From a checkpoint of a small mixture-of-experts model trained on Wikipedia.
Size: width 384, vocabulary 38102, 348M parameters.
Experts: 1 pick a token, a softmax router.
Training: a variant of SOAP for the experts, 6081 steps.
Below are experts of layer 5 (counted from 0) of a mixture-of-experts language model. Rows are named router (the router's row for the expert), up (a neuron's input weights, with its number) and show model dimensions 96-191. Each number is 128 + 32 x the weight over its row's rms, rounded and kept within 0 to 255.
After each expert's rows: a language model's description of what the expert responds to. This comes from a sample of Wikipedia text that the model never trained on.

# expert 9
router [132 128 178 189 133  90 132 151 129 154 139 148  97 128 147 128 111 129 169 114 125 133  83 112 115 183 164 158  91 154 193 178 182 106 111  64 106 135 129 106  90 128 135 131 137 140 117 147  73 159  83 137  91 130  79 133 158 169 100 153 120 137 154 132 120 142 129  91 126 108 214 130 144 130 146 132 153 202 122 183 167 161  59 156  99  98 170 121 111  93 142 113  80 136 150 132]
up0 [ 89 149 118 145 106 127 109 142  98 146 146 121 123 112 147 104 119  92 138 139  84 100 118 159 115 135 112 129 130 115 139  74 130 102 157 142 103 122 107 139  64 109 162 150  67  96 133 105 181  97 140 130 148 102 110  90 118 156 118 126  98 128 123 135  62 176 147 150 102 144 160 115 142 102  72  98 140 111 163 110 219 115  98  83 162 137 190  92 120 158  49  75 181 119 191 161]
up1 [101 108 125 125 148 146 116 144 153 104  98 140 155 165 100 127 152 142 133  93 127  42 161 156  85 110 125  90 140 111 150 118 134 152 118 106 147 130 161  70 116 106 111  98 112  93 109  87 129 137 148  92 158 197 115  92 125 149 118  98 132 157 107  72 126  53 165 115 105 112 110 115 167 139 146 113 145 133 174 150 119 156 149 157 131  63 109  79  62 138  51 109 105 126 151 182]
Description: Abbreviation St in street addresses, first names like John, William, George, the word century, and decade-final s in 1970s.

# expert 19
router [131  86 109  94  97 138 110 115  96 127 128 175 109 124 217 147 145 137  98  85 149 146 181 129 129  74 140 161 147 186  77 109 113 133  86 139 131 107 121 181 148 136 168 216 167 190 153 102 133 126 154  92 109 117 173 120  43  56  99  76 145 113 122 149  69 124 127 146 136 198  73 160 116  98  88 137  92  88 141 169 130 138 128 129 138 106 191  85 154 126 125 119 127 122 135 124]
up0 [166 160 215 147 107 128 119 166 121 146 103  98  55 131 134 115 146 127 146 154 123 140 126 119 144 108 166 115 123 152  94 113 115  99 111  99 139 152 127 121  90  99  92 127 133 190 118 120 141 136 108  91 114 150 108 185 131 167 111 117 173  53 147 123  95  91 151 136 183 125 122 124 107 124 133 125 186 130 134 146 141  98  89  91 195 178 195 159 168 126 131 142 175 100 143 101]
up1 [132 155 114 216 135  97 105  78 153 126  95  55 126 137  91  97 185 150 132 122  97 119  81  88  97 170 151 161  87 112 120 109 116  85  67 172  95 108 104 118 137 181 119  63  97  93 119 199 151 134 144 183  89 189 153 125 115 114 131 125  75 144 136 176 161  85 134 114 149  83  22 171 156 159 114  93 158 178 152 208 125 139  82 110 170  86  75 117 119 132 142  62 142 111 117 143]
Description: Common word stems right before a hyphen, suffix or punctuation, such as two-year, round-headed, women's, home-land, and However or later before a comma.

# expert 0
router [103 101  76 136 190 113 157 156  90 152 122 145 146 105  69  89  83 163  50 135 140 124 119 127 108  92 111 130 121 156  92 108  79 137 166 134 124 134 114 144  42 159 123  56 108 186 153 120 138 162  44 111 163 149 126 133 188 161 141 154 165  69  83 125  49 108 142 120 134 144 131  92 147 162 132 124 157  55 120 144 121 122 147 124 149 165  95 184  63 104  92 139 134 143  84 148]
up0 [123 141 140 117 125 107 108  91 222 199 132 139 102  99 164  93 130 159 132 150 143 114 130 175 136 119  93 140 181 101 211 109  73 117 189 104 108 129 129 149 114 122 100 168 116 100 106 113 150 114 181 106 190 121 142 183  78 101 106 109 144 209 194  66 162 129 112 154 135 184 121 121 110 160  97 146 150 132 102 138 126 122 115  92 148  86 120 120 123  44 112 138 123 122 105 132]
up1 [173 142 141  92 116  84 145 119 106 158  99 113 105 102 101 138 121 168 131 134 145 111 161 137 100 146  85 128 165 129  89 114 167 144 183 152 164 179 127 160 144 126 152  53 167 131 156 153 130 178 107 133 128 112 125 141 169 110 179  51  48 135 100 142  85 169 137 122 169 127 130 106  91 112 124 168 128 135 155 124 146 155  92  93 138 152 118 127 143 140 153 123  90 140 130 141]
Description: Prepositions, mostly of and to, after nouns or verbs, as in part of, member of, intending to, replaced by.

# expert 1
router [139 148 144  97 179 122 116 127 126 142 117 194 133  86  85  97  64 106  79 141  74 164 142 163 183 193 140 153  24 167 157  96 178 161 105 136 145 148 107 160 117 110 110 140  87 131 104 159  64 137 193 157 162 116 159 137 140 147 186 168 138 125 178 200 143 128 114  85 137 157  74  67 177 138 136 154 146 175 154 110 171 149 143 109 137 127  91 111 149 132 130 118 125 115  81 109]
up0 [177 117 182 180 102 142 130  68 151 208 154 155 166 179  92 147  75 114 134 142 101  73 119 121 112 174 128 137 139 149  99  72 135 132 144 147 162 111 121 162  78 138  81 125 132 156 125 115 107 162 110 149  70  79 100 136 129 115 187  86 177 115  73 140 160 124 190  96 121 153 143 124 151 161 166 106 150 162 133 193 158  84  86 151 150 153 165 115 122 126 154  91 156 101 124 167]
up1 [155 190 100  90 162 115 100 148 111 140 158 113  80 134 126 123 137 174 147 138 126 118 138 126 146 149 145 106 129  80  79 120 110 130 122  72 103 136  62 131 163 158 162 131 165 113 103 135 126 135 146 180 136 100 178 108 125  68 187 123  80 166 119 142 150 105 102 151  97 103 139 172 119  73 192 126 139 113 129 171 132 139  64 124 129 109 127  95 191 114 118 141 110 108 156 144]
Description: Possessive determiners before a noun (his, its, their, her) and place-name first words like New, North, South, West.

# expert 3
router [153 120 136 134 105 143 101  86  99  93 121  62 102 122 102 127 109 138 185 155 171 137 144 145 133 171 108 104  96 145 145 195 110 136 157 154 141 140  78 119 117 105 112 136 151 105 132 169  84 111  84 132 121 151 144 128 106 149 120 139  97 140 115 102 153  96 139  88  71 135 104 145 155 128 115  53 129 158 197 108 119 174 110 101 137 141  46 186  82 157 153  70 128 173 123 138]
up0 [136  54 162 147  62 136 147 149 109  59 123 156  67 150 136  94 174 143 109 186 143 155  87  89 119 139  62 103 109  84 152 148 125 105 110  86 132 135 166  93 108 116 117 170 130 152 126 164 123  52 160 125 126 167 129 167 113  91 119 123  66  96 130 114 119 102  69 148 127 106 117 129 165 127 125 156 139 128 103 195 136 142  84 109 114 140 146 169 127 167 159 182 125 134  58 129]
up1 [123 134 149 150 176 129 118 136  67 112 139 177 112 159 133  84 144 125  57  96  62 172 171 108  89 122 142 103 135  89 132 173 157 151 103 117 177 121  86 143  79 121 116  95  88 117 162 127 139 130 137 191 127 168 140 120  91 131 131 172  92 143 188 134  95  92 145 149 114 143  96  94 133 153 169  92 169 121  73 137 136 133 110 170 143 115 186 128 111 146  93 127 112  50 188 190]
Description: Ordinal endings after digits (24th, 23rd, 2nd) and ordinal words, plus en dashes, pipes, slashes and semicolons in sports tables and scores.

# expert 13
router [159 117 112   9 184 123 123  65 165 148 126 106 106 130 185 154 192 147 136  97 168  82  35 145 109 118 151 100  79  68  99 121 164  95 144 125 151 121 127 124 113 113 149 147 113 134 138 133 102 151 133 130 130 133 134 135  95 117 150 117 154 158 178 124 177 120 161 115 126 121 116  80 115 132 133 100  97  50 155 162  74 128  64 127 128  79 169 148  66 129 133 144 130 132 121 134]
up0 [159 151  74 176 140 136  39 117 112  97 149 131 181  93  77 139 125 149 105 183  88 148 141 136 129 112 113 151 157 200  73 119 113  73 134 170 149 117 122  80 136 110 147 112 104 131 150  84 167  61  88 150 162 132 162 249  83 151 107 134 147 141 126 185  87 130 153 135 167 137 130 108 174 166 102 113 144 141 155 137 185 149  76 211 146 162 125 115 188 197 104 151 135  87 110 119]
up1 [138 128 116 110 155  82 183 133 117 120 135 165 109 113 192 125 103 144 130 137  85 154  87 125  96 120  97 102 125  99 179 131 210 135 163 152 111 153 145 148 148 126  93 115 105 157 109 175 145  65 105 129 128 108  54 143 120 134 169 130 140  94 125 175 135 191 125 143 210  84 142  72 110  72 125  91 140 123 102 156 146 169  92 147 138 138 138 105 144  76 109 105 164 148  94 152]
Description: First three digits of years (201, 199, 202) before the final digit, plus digit chunks inside coordinates and ID numbers.

# expert 35
router [115 169 132 145 158 180 138 159 103 165 135 137 164 133  91 126 118 160 116 124 146 113 127  96 140 208 141 133  78 130 120  83 125 125 204 167 104  94 156 143 177 142 123 156 108 106 115 107  94 110 182 119  76 123 118 119 169 188  91 120 131 140  55 116  68  79 149 124 114  55 173 215 129 133 139 150 141  77 116  95 145 104 162 132 149 128 156 111 186 121 136 176  92 115 113 147]
up0 [140 144 141 134 158 136 173  87 145 143 128  76 189  94 145 145 137  48 130  74 237 124 103 150 147 135 110 132 162 119 103 184 111  85  75 172 161 143 132 120 220 211 155 101  96 131 160  99 130 133 132 162 131  98 141 141 123 142  88 127  97 182 163 162 122 146 160 143 144 123 112  93 126 173  73  95 100 123 109 137 165 154  98  98 156 167 169 115 103 201  51 174 102 112  97  85]
up1 [ 70 122 167 165 198 126 157 159 134  99 134 130 104 189 146 183 133 171 121 135 147  52  85  99  76 118 113 194 108 107 143 109 119 128 115 131 150 149 104 147 119 130 123  74  77 150 116 132 140 154 116 144  65 149 116 168 154  65 157 142 115 129 235 125 137 128  70 159 140 109  91 156 109  62  99 156 167  58 120 132 135 112 155 129 172 138 170 148 123 134 129 131 127  73 159  53]
Description: Prepositions of place or time, mostly in, plus at, by, during and from, before dates, places or the.

# expert 36
router [138 127 126  89  66 121  97 170 111  75 106 188  88 187 158 154 102 107 145 188 118 131 135 150 160 140 128 118 128 123 105  96 129 115 110 102  84  58 128 195  92 125 181 135 111 191 131 110 137  80 148 177 181 139 197 121  64 113 185 121 107 108 111 130 137 161 173 155 152 120 147 173 108 190 125 140 140 154 106 180 107 146 148  89 110 148 124 136 155 138  93 167 115 114 204 147]
up0 [134 117 106 123 128  91 170 111  89  86 100 137 139 103 116 172  41 126 165 172 190  89 213  94  99 128 102 144  73 222 153 137 144  78 141  78 112 138 109 132  77 149 182 121  92 102  59 111 136 173 150 114 169 138 114  92 142 145  91 146 126 102 180 186 160 141 143 157 128 121 132 123 123 176  98 185 123  90  87 147 126 160 166 112 169 120 125  91  92 165 142 112  97 133 148 141]
up1 [229 132 152  62 146 143  86 131 128 102 101 103 137 115  75 104 119 163 117 156 155 145  78 109 124 163 127 117  96 181 223 127 147 124 166 126 145  89 109 104 138  91 104 110 120 127 154  73 139  66 135 103 181 178 173 159 116 142 119 145 152 145 112 147 169 118  61  91  93 170 104 160 149 110 110 180 112 146 103  93 144 119 147 152 202 175 108 122  65 121 126  92  81 113 101 108]
Description: Middle letter pieces of non-English personal and place names, such as Kistemaker, Balachander, Karunasena, Lenkiewicz.

# expert 29
router [ 74 133  89  81 135 164 139 104 105 135 150 190 134 117 100 146  72 151 104 137 144 158 147 134 119 140  85 133 181 160 144 102 147  72  82 138 145 147  93 158  58 144 113 124 167  90  97 111 125 144 139 105 107 117 134 124 170 133  99 158 153 125 123 116 121 122 110 205 138  83 112 166 134  96 110 149  59 163  93 125 115 114  90 148 121  81 160 104 115 172 121  80 159 118 139 143]
up0 [200 208 120 139 124 127 132 106 120 131 114 112  95 182 131 105 137 137 125 128 131  61 162 178 134 151 141 125 174  99  88 106  97 181 147 117  98 139 104 141 139  67 204  66 128 104 138  61 132 174 109 107 125 142 188 101 117  87 160 188 132 121 182 101 106 105 122  70 230 151 151 140  83 129 157 140 123  91 118  94 133 159 147  89 126 109 123 125 141 136  78 120  76  78 149  91]
up1 [123 160  78 132 113 130 126 177 111 101 127 122 123 121 161 131 144 165  99 122 118  93 110 172 137 153 119 145 131 155 154 141 153 135  61 142 153 202 183  79 119  95  99  83 132 144  73 156 188  87 147 161 169 126 157 139  62 109 162 103 146 172 131 142  84  94 118 128 174  90 115 153  84 117 122  86 134 117 138 172 117 107  45 116 129 134 196 124 113  90 144 125 125  98  99 190]
Description: Opening fragments of split words, often prefixes or consonant clusters, such as dis, sub, trans, b in bouts, cr in crying.

# expert 20
router [152  96 106 102 141  89 136  63 117 146 119  57  98 145  60 144 189 137 159 135 146 174  70 136 187 124 195 146  86 146 111 112 107 195 157 113 129  94  77 125  15 154 144 105 130 131 126 107 100 161  15 126 163  79 124 135 155 145 169 162 166 102 136 161 164  99  98 146 132 129  94 161  95 118 140 153 169 128 123 101 160 144 123 160 148  90  93 149 181 162 196 126 120 122 150 151]
up0 [125 188  96 121 156 110 185 104  62 138 143 122 106 211 164 107 135 114 112 165 149 113 121 107  85  96 185  96 146 105 131 138 105 147 144 140 100 156 199 146 145 119 133 168 142 120 110 112 177 165 202 194  75 114 134  77 115  98  95  96 117 125 161 110 106 186 123 156  95  90  99 136 107 112 128 137 131 158 103 162 122  69 123 163 174 138 142  98 160 148 112  75 135 159 127 140]
up1 [108 170 100 175  74 108 173 102 163 132 144 152  93 183 147 130  78 128 150 177  84 149 161 133 107 132 149  95 117 136 170 110 104 147 116  89 115 155  90 119 173 151 100 133 123 144 145 211 138 196  88 170 193 150 112 106 130  99 175 121  98 118 119 103  88 142 171 141 172 121 132 112 138 154 111 129  98 120 128 108  92  72  84 146 121  90 133  81 132 168 121  73 123 148  84 120]
Description: Words like over, around, north, south, near, than, often before numbers or places (over 9,000, more than), plus some mid-word pieces.

# expert 26
router [ 85 128 145 101 178  99 100 110 105 159 156 185 160  98  54 133 133  96 135 116 107  97 136 143 116  52  88 126 158  93 115 128 152  62 170 162 126 143 124 132 164 188  99  62  76  34 165 169 156  59 182 115 124 142 117 138 121 140 171 134 109 121  91 147 128 125 161  59 163 113 109  89 131 121 149 140 124 177 150  93 188 168  92 126 146  54  85  84 123 112 108 121 111 153  88 159]
up0 [ 93 139 152  87 125 169  66 152 107 130 148 155 131 129  79 192 140 147 139  63 127 148 117 138 170 134 108  98  78 133  72 146 143 115 144 123 119 134 126  92 135 153 145 128 160  96 132 143 102  85 118 110 156 115 118 154  67  25  50 133 143 144 115  87 165  99 156 136 154 148 107 145 149 132 144 135  93 131 105 100 145  99 112 104 111 106 108 134 148  89 123 140 132 108 137 113]
up1 [149 156  79 142  97 114  97 130 132 131 130 146 160 174 171 186 155 133 154 148 121 122 137  69 123 126 131 106 135 118 123 133 124 141 113 133 152 125 163 117 145 139 145 132 195 151 123 141  66  92 110 153 104 152 142 124 141  96  85 169 121 116 111  98 119 140 120 137 104 140 155 111 145  71 108 149 126 149 170  67 105 116 125 122 112 158 117 134 154 114 154 151 149  56 132 187]
Description: Prepositions, mostly for, and line breaks in footballer and sports-team career text and stats tables, as in played for the club, joined.

# expert 33
router [107 114 168  78 142 199 128  87 150 143  79 143  95  89 116 121 127 126 117 135  83  63 118 148 138  77 130 119 148  96 132  78 136 137 136  90 145 128 120  90 215 141 117  86 100  75 166 115 133 123  79 149 112 111 152 123 150 142 139 105 154  94 120  97 173 134 108 156 132 127 136 101 112 102 128 137  93 116 156  75  65 121  94 138 130 161 120 128 131 111 170 109 101 133 132  95]
up0 [124  73 193 130 122 137 144 157 146 114 116 129 174 184 145 156 126 102  97 170 158 118 122 100 109 107 156 111 124 121 105  99 138  65  91 120 136  65 140  44 121 110 139 161 147 127  61 123 108 107 119 168 145 169 125 148 120  77 160 136 126 106 151 132 158 162 166 120 156 136 155 126  55 143 163 131  63 133 137 140 197 120 126 111  93 136 165 162 145  78 145 186 101 133  77 180]
up1 [119 147 162 106  88  85  88  92 156 107  81 178 125 125 122 149 140 119  88 130 155  86  88 125 146  94  84  73 163  82  62  96 123 158 137  44  64 118  95 150 121 157  68 135 113  94 137 119 244 142 107 129  92 112  95 153 137  99 110 136 159  90 141 169 127 159  95 161 120 121 147 158 102 197  75 125 154 126 145 103  90  48 147 106  62 103 180 177 150 107 165 143  70  80 118 127]
Description: Whole numbers with a following space, mostly inside table cells between pipes, like 10, 41, 83, and statistical values.

# expert 6
router [ 99 118 100 122  74  85 122 142 111 124 151 155 141 151 173 122  72 128 145 153 130 147 119 162 171 115 136 136 168 144 101 127 112  76  72 152 114 106 108 146 130 124 166 179 146 136 165 159 166 176 148 129 172 159 184 140 237 114 161 117 145 147 190 192 172 129 146 158 143 108 134  91 131 107 137 123  89  82  99 154 138 125 109 130 135 150 165 125  87 111  94 127 116 107  68 146]
up0 [121 162 155 110 127 191  95 132 110 143 141  62 171 135 113 142 152 145 120 127  83 118 126 161 140  96 142  77 118  86 109 166 182 155 153 171 164 160 166 113 149 107 156  99 120  61 123 145 131 128 124 173 136 147  99 132 165 113 131  90  95  91 122 146 130 177  80 122 171 143 126 132 193 149 131 147 133 133 147 149 112 146 125 103 111 155 157 140 104 101 158 186  71 185 131 138]
up1 [111 104 176  97 113 136 165 133 133 149 127  87 154  99  95 190 152  86 134 105 179 165 114 126 121  67 150 109 121 161  91 140  49 158 174 165 133 101 117 159  93 138 156 111 127 116 112 134 164 140 150 113 114 124 196 169 105 155 133 143  92  25  85 119 143 119 128 105 129 136 120 119 151 123 114 121 173 104 138 143  97  93 156  95 168  78  95 121 136 129 146 123 112 106 112  57]
Description: First pieces of split rare words, mostly taxonomic, Latin, Greek or foreign names, such as Tri, Lim, equ(inus), neur(ological), lar(va).

# expert 8
router [139 125 120 157 142 154 141  89 142 146  94 145  93  93 127 136 152 121 104  93 155 116 177 111 115  85 139 120 120 110 167 146  91 168 174 115 143 107 188 105  33 120 113  48  84 120  96  80 149 200 143 122  63 137  78 161 120 108 109 132  72 109  96 130  89 128 127 161 107 187 101 118 156  72 139 130 136 144 116 115  93 131 192 128 145 181 102 141 169  92 151 151 132 120 149 130]
up0 [ 98 175 111  70  96 167 138 159  96  90 177 186 170 190  84  98 128 159 111 160 111  82 133  77 123  97 104 182 170 122 117 117 155 157 108 146 131  97 165  68 146 118 142 165  62 124  75 135 110 104 166 125  77  88 141 119  86  83 145 124 137 139 191 136 150 137 129 144 159  98 191  92 129 143 111  55 117 137 138 180 139 129 121 171  96 119 155 114 162 188 166 115  72 148  96 186]
up1 [150 116 160  91 187 103  97 142  87 158 137 196 124 133  98 113 177 123 128 103  75 133 136 109 140 130 118 138 156 130  70  76 145  87 101 101 112 160 155 107 146  97 165 132 137 166  66 173  81 125  94 192 141 124  94 122 147  86 134 165 114  99 140 102 166 124 129 153 185 140 124 120 123 110  85 138 101 125 127 147 122 116 140 175 141 119 145 166 136  76 158 141 151 157 151  91]
Description: Comma tokens after words, quotes or parentheses, typically before and, which, but, who, as in lists and appositives.

# expert 24
router [189 194  86 160  79  67 142 158 106  94  90  89 112 150 110 120 168 154 138 124 143  95 111  93 168 159 162 151 143 168 122 216 145 138 134 130 126 152 163 140 135 122 138  52 163 120 179  92 152 122  94 159  70 101  95 101 149 120 117  82 120 161 141 120 168 121 137 131 152  72 173 133 144 167 106 131 208 111  89 143 134 122 154 150  80 155 121 150 196 133  81  94 132 133 170 114]
up0 [ 58 119  88 181 150 103 118 108 120  81 137 112  95 144 108 111 134 115 119 101 154 119  60 203 134 186 178 114 106 178 152 157 118 137 146 131 135 154 112 132 161 131 103  70 150 130 138 161 137  93  98 162  90 192  95 172 120 151 179 139 146 150 163 146 154 104 153 161 112 171 129 149 111 115 134 127 159 126  52  85 122 103 123 119 113 125 132 142 165 127 100 124 126 115 130 108]
up1 [145 104 148  79 137 141 155 119 106 152 135 159 190 128 103 215 125 136 154 154 154 168 111 102 154 145 122  48 147 123  97 118  98 124  72 132 151 155  64  99 140 108 146 159 210 140 127 143 157 139 122 130 170  77 112 107 112 127 150  84 127  82  91 146  72 112 114 183 129  96 152 153  98 115  87  82 125 111  99 109 183 200 116 165 144 138 166 113 169 150 100 197 143 137 130 123]
Description: Word-final suffix pieces in technical or descriptive words, such as -ic, -ism, -ology, -ites, -ent, as in ultramafic, oncology.

# expert 16
router [171 129 117 113  97 108  95  90 165 162 151 221  88 136 157 142 145 137  66 100  81 153 123 127 134 123 104  98  92 136  96 140 109 145  56 130 123 143 170 129  82 102 195 169 103 146 145  49 142  97 155 112 179 127 143 150 118  96 169  74 155 170 123 167  95 117 149 168 101 129  69 192 144 158 150 135 109 119  78  95 111 112 147 137 109  80 133 128 118 138  76 147 128 105 154  51]
up0 [ 83 131 130  66 142 103 163  87 110  59 104 163  98 133 139 138  69 124 140 172 104 105 105 117  91 121 108  96  90 154 135 177  55 162 138 100 163 199 186 130 147 164 170 131 106  97 195  66 166  75 142 155  91 154 173 144 163 110 121 108 173 125 134 115 103 154 171 102  84 159 109 142 166 144 123  81 173  56  85 117 116  98  85  89 132 136 127  79 105 121 132 132 165 126 145  97]
up1 [111 136  86 121  93 196 130 118 140 100 141 124 147 116 137 166 194 132 110  82 124 125  96 138 140 122 174  99 133 130 112 137 132 122 127  96 158  52  99 137 114  80  75 156 124 106  65 152  98 110 167 124  88  92 123 144 145 151 144  84 139 137 156  47 123 122 142 170 171 141 128 115 145 132 110 121 112 158 159 124 159 125 134  99 128 139 137 109 150 115  86 148 138 111 143 136]
Description: Last word pieces of names, titles and plurals before punctuation or line breaks, such as McDonald's, Ops II, Bosses, Corporation.

# expert 14
router [146 120  86 183  95  78 121 168 125 132 145  91 152 138  76  76 187 157 125 127 108 135  88  89 129 208 109 152 127 169 141 195  87 128 128  93 117 162  98 150 191 111 143  84 167  93 185 133 154 115  76 115  74 114 155 113 122 115  80 114 146 228 137  89 108 106 132 138 143 146 160 118  87  77 111 115 139 119 145 147 100 121 130 174  83 138 170 184 193 112 118 113 157 127 147 146]
up0 [145 109 139  48 117  95 111 154 135 133 127 103  88 159 119  91  57 163 229 124 156 114 207 182 120  56 153 199 112  82 169 137 118 103 145 142 152 139 114 137  74  49 120 164 104 146 118 166 131 141 187 158 130 139 146 213 168 106 173 119 135  91 171 205 145 167 170 125 173 136 152 130  96 194 127 110 131 160  97  90 126 118  88 154 113 113 153 109 174 144  45 101 146  99 105  90]
up1 [139 181 137 144 117 142 130  90 113 111 126  94 131 211 130  74 146  94 122 158 140 162 161 122 137 176 130 141  99  83  77 152 102 154 142 168 176  44 131 110 107 152 119 103  99 149 116 118  99 163  84  84 107 107 135 147 159 156 115 166  89 144 110 131 145 148 110 138 143 141 162 116 155 135 117  71  59 150 130 128  89 132 166  83 175 152 164 126 138 100 198 110 154 148 137 221]
Description: Nouns for people, roles and groups after the, a or his, such as man, wife, members, leader, contestant, band.

# expert 39
router [118 188  99 122 102 146 122 149 131 141  86 197  80 141 168 210  84 125 116 146 155 178 135 138 107  92 120 140 100 106 101  96  77 135 134 133 162  67 118 114  80 138 122 163  77 173 128  84 150 140 218 127 211 131 136 103  70 143 167  97 124  91 123 193  68 126 139 138 100 177 123 168 149 190 129 105  89 143 127 145 129 188 162  73 159 161 111  52 145 154 112 136 102 150 182 111]
up0 [122 144 114 102  56 107  87 109  49 122 128 120  56  67 141  83 134 121  85 117 114 221 112 127 147 115  85  16 132 150  71 145 146 125  76 131  96 139 163 119 113 105 144 115 228 121 122 150 133 163 138 156 122  91 131 115 147  95 108 136 194 125 139 124 164  98 134 103 107 117 153 130 133 174 131 150 100 132 127 113 124 108 157 154 139 142 159 117 155 160  64 151  69 146  56  97]
up1 [136  98 145 161 131 178 100 125 108  71 215 150 130 147 207 126 140 118 119  51  93 112 128  68 171 145 117 103 175  97  94 164 177 172 126 122 149  87  80 144 101 113 132 132 110  84 140 187  64  99 183 147 118 136 130  67  47 132 133 150 125 138 100 130 156 139 147 156 115 150 124 143 108 147 150  88  87 133 161 139 207 167 171 130 175 110  92 111 129 115 187  97 163  96 102  79]
Description: Single digits and two-digit numbers completing years and dates, such as 199-8, 200-6, April 29, in charts and bios.

# expert 4
router [104 124 137 135 193 176 137 148  97 146 174 130 112 120 140 125 120 112 106 100 121  71 107 127 169  66 113 153 192 128 149  59 131 100 109 136  89 143  84 122 177 169 107  53 121 140 125 101 111 190 153 106 123 138 109 123 197 141  89 139 122 138 111  95 112 148 116  94 127 123  97 171 128  63 137 152 136  55 121 103 129 107  96 151 123  76 121 163 118  82 132 137 135 119 140 143]
up0 [ 72 120 108 129 123 160 166 132 144 107 139  91 137 162 134 137  85  53 100 141 167 135 157 145  47 132 169 105 135  66 173 164 126 131 129 136 176  84 136 151  74 102 106 152 109 107 146  94 159 151 147 111  94 159 126 126 116  78  84  96  69 170 156 100  99  86 163 189 115  91 100 134 171 119  81 113 113 134 106 112 149 129 144 108 154 106 140 150 100 178 174 137  63  84 111 155]
up1 [105 147 161 136  71 150 134 176  81 167 135 228 192 210 119 141 193 167 143  99 129 118 140  86 123 119  72 168 139 103  87 102 126 146  96 161 159  91 153 173 133 161 152 116 141 157  95 132 107 155 156 177 145 111 145 136 114 149 152 143 104 146 125 178 151 186  72 152 138 151 128 108  60 117 119 103 190 138 111 161 116 146 118 110 179 140  97 108 101 160 151 170 140 104 165 149]
Description: Main verbs, mostly past participles after was/were, followed by by/in/to, such as made by, held in, led to, built.

# expert 30
router [152 106  95 147 123 167 123 173  95 126 153  80 143 163 190 131 203 153 160  87 143 130 111  94 185 161 178 111 160 174  78 205 145 105 104 138 109 128 186 182 172 120 109 143 182 139 142 100 131 139 164  86  88 111 142 114 104 109 112  66 159 178 189  99 173 102 145 138 102 131 172 162 127  86  91  94 139  96 137 180 127 105 107 166  94 120 143 115 201 100 115  94 126 124 156 160]
up0 [132  93 107 157 171 143  91 178 164  70 108 101  58 124 161 153 157 137  88 143 163 104 135 137 180  51  88 144  64  69  99 125 165 154 131 114 115  84 160 123 156 127  90  84 175 122 140  88 149 128  31 117 120 132 118 130 153 147 122 156 114 150 123 141 143 104 159  84 110  91 179 166 168 116 130 105  67 104 185 113 120 131  76 130 102 188  99 154 113 156  99 164  94 140 133 109]
up1 [133 138 164 162 181 106 148 102 136 131 113  83 119 161  84 150 100 120 147 125 101 175 170 100  83  87 146 185  86 134 127 145 114 156 184 182 151  97 149  95  42 133 177  83  77  77 144 146 101 104 116 116  97 121 130 110 129 134 194 179  72 116 160  75 115 155 180 135  92 132  94 148 123 123 156 107 141 125 115 162 119 129  82  55 148 136 152 107 155 114 151 138  93  87 136  97]
Description: Abstract event or activity nouns after a determiner and before of, in or to, such as role, development, attempts, offer, ceremony.

# expert 11
router [141 155 160 181 155 137 124 155 135 137 146 128 136 141  98 136 162 123  96 126 154 128 142 156 100 103 187 123 107 134 211  87 180 151 169 128 129 102 139 122 156 142  75  59 101 120 136 128 179  84 164  95  83 109 119 121  91 149 101  90  80 151  80 177 241 141 104 120 126 125 130 100 137  87 135 110 113 157 171 148 171 131 144 150 120 141 133 207  33  98 174 116 136 103 136 109]
up0 [128 140  56 118  82 131  97 155 100  79 112 143 101 167 174 141 103  98 144 115 135  70  91 115 206 135 173 116 167  87 136 109 143 136 154 112 144 119 134  78 145 151 155 133 108 122 118  92 175 152 101 161 141 142 141 107 130 122  53 146 119 105 152 135 168 146  73 122 115 115  94 140 112  75 107 124  88 143 140 100  93 139  97  80 101 124 155 184  88  93  89 147  99 170  96 122]
up1 [ 79  67  77 119  79 106 165 165  94 156 153 114 111  86 116 111 132 157 147 123 128 117  98 140 126 122  88 142 104 121 181 128 149 113 125 111 125 185 168 137 140 113  39 133 167 134 123 148  89 122 209 147 118 163 137 137 157  97  98 157 126 119 105  66 157 104 134 139 142 169 155 112 117 102 139 118 158 137 163 104 149 114 136  85 150 142 111 114 123 171 196 146 117 134  82 108]
Description: Words opening or steering a clause, mainly pronouns, negation and auxiliaries such as it, not, there, never, is, had, should, often after commas or that.

# expert 17
router [149 153 138 163  85 157 144 117 123  96 122 143 190  77 158  83  73 181  86  65 130 150 117  94 132 137 187 150 169 146 124 162 132 183 119 122  84 162  92 169 102 125 148  83 169  48 146 149 120 159 169 134  88 104 121  93 112 106 105 113 150 156  71 104 174 109  93 217 120  77 171 160 113 115 124 149 149  38 142 140 150 130  99 126 122  74 167  91 155 120 171  92 117 120  92 116]
up0 [151 174 150  71 116 156 106 103 133 128 130  77 123 137 136 132 197 162 130 126 119  68 158 108 120 144 126  96 179  64 122  92 116 126 142 139 119 172  95 135 108 119 134 128 113 107 156 199  90  94 131 193 104  88  70 105 146 119 131 151 106 185 168  36 127 110  93 123  96 110 165 141 118 192 123 122 164 136  92 121 150  99 183 106 123 100 164  71 103 119 100 157 120 111 175  87]
up1 [ 91 101 121 138  81 118 111  98 136 117 155 139 116 117  90  96 129 102 151 130 111 108 165 135 160  86 108  78 130 186  68 110  80  91 142  81 171 142  93 165  75 113  98 102 183 152 102 162 166 232 115 158 112 183 137 166 120 114 122  93 158 112  93 125 101 105 125 174  92  94 138 162 154 107 151 129 126 123 142 136 171 184  92 148 154  94 124  99 100  98 101  60 144 141 143 139]
Description: Common adjectives and modifiers right after an article or and, such as public, professional, political, free, black, all.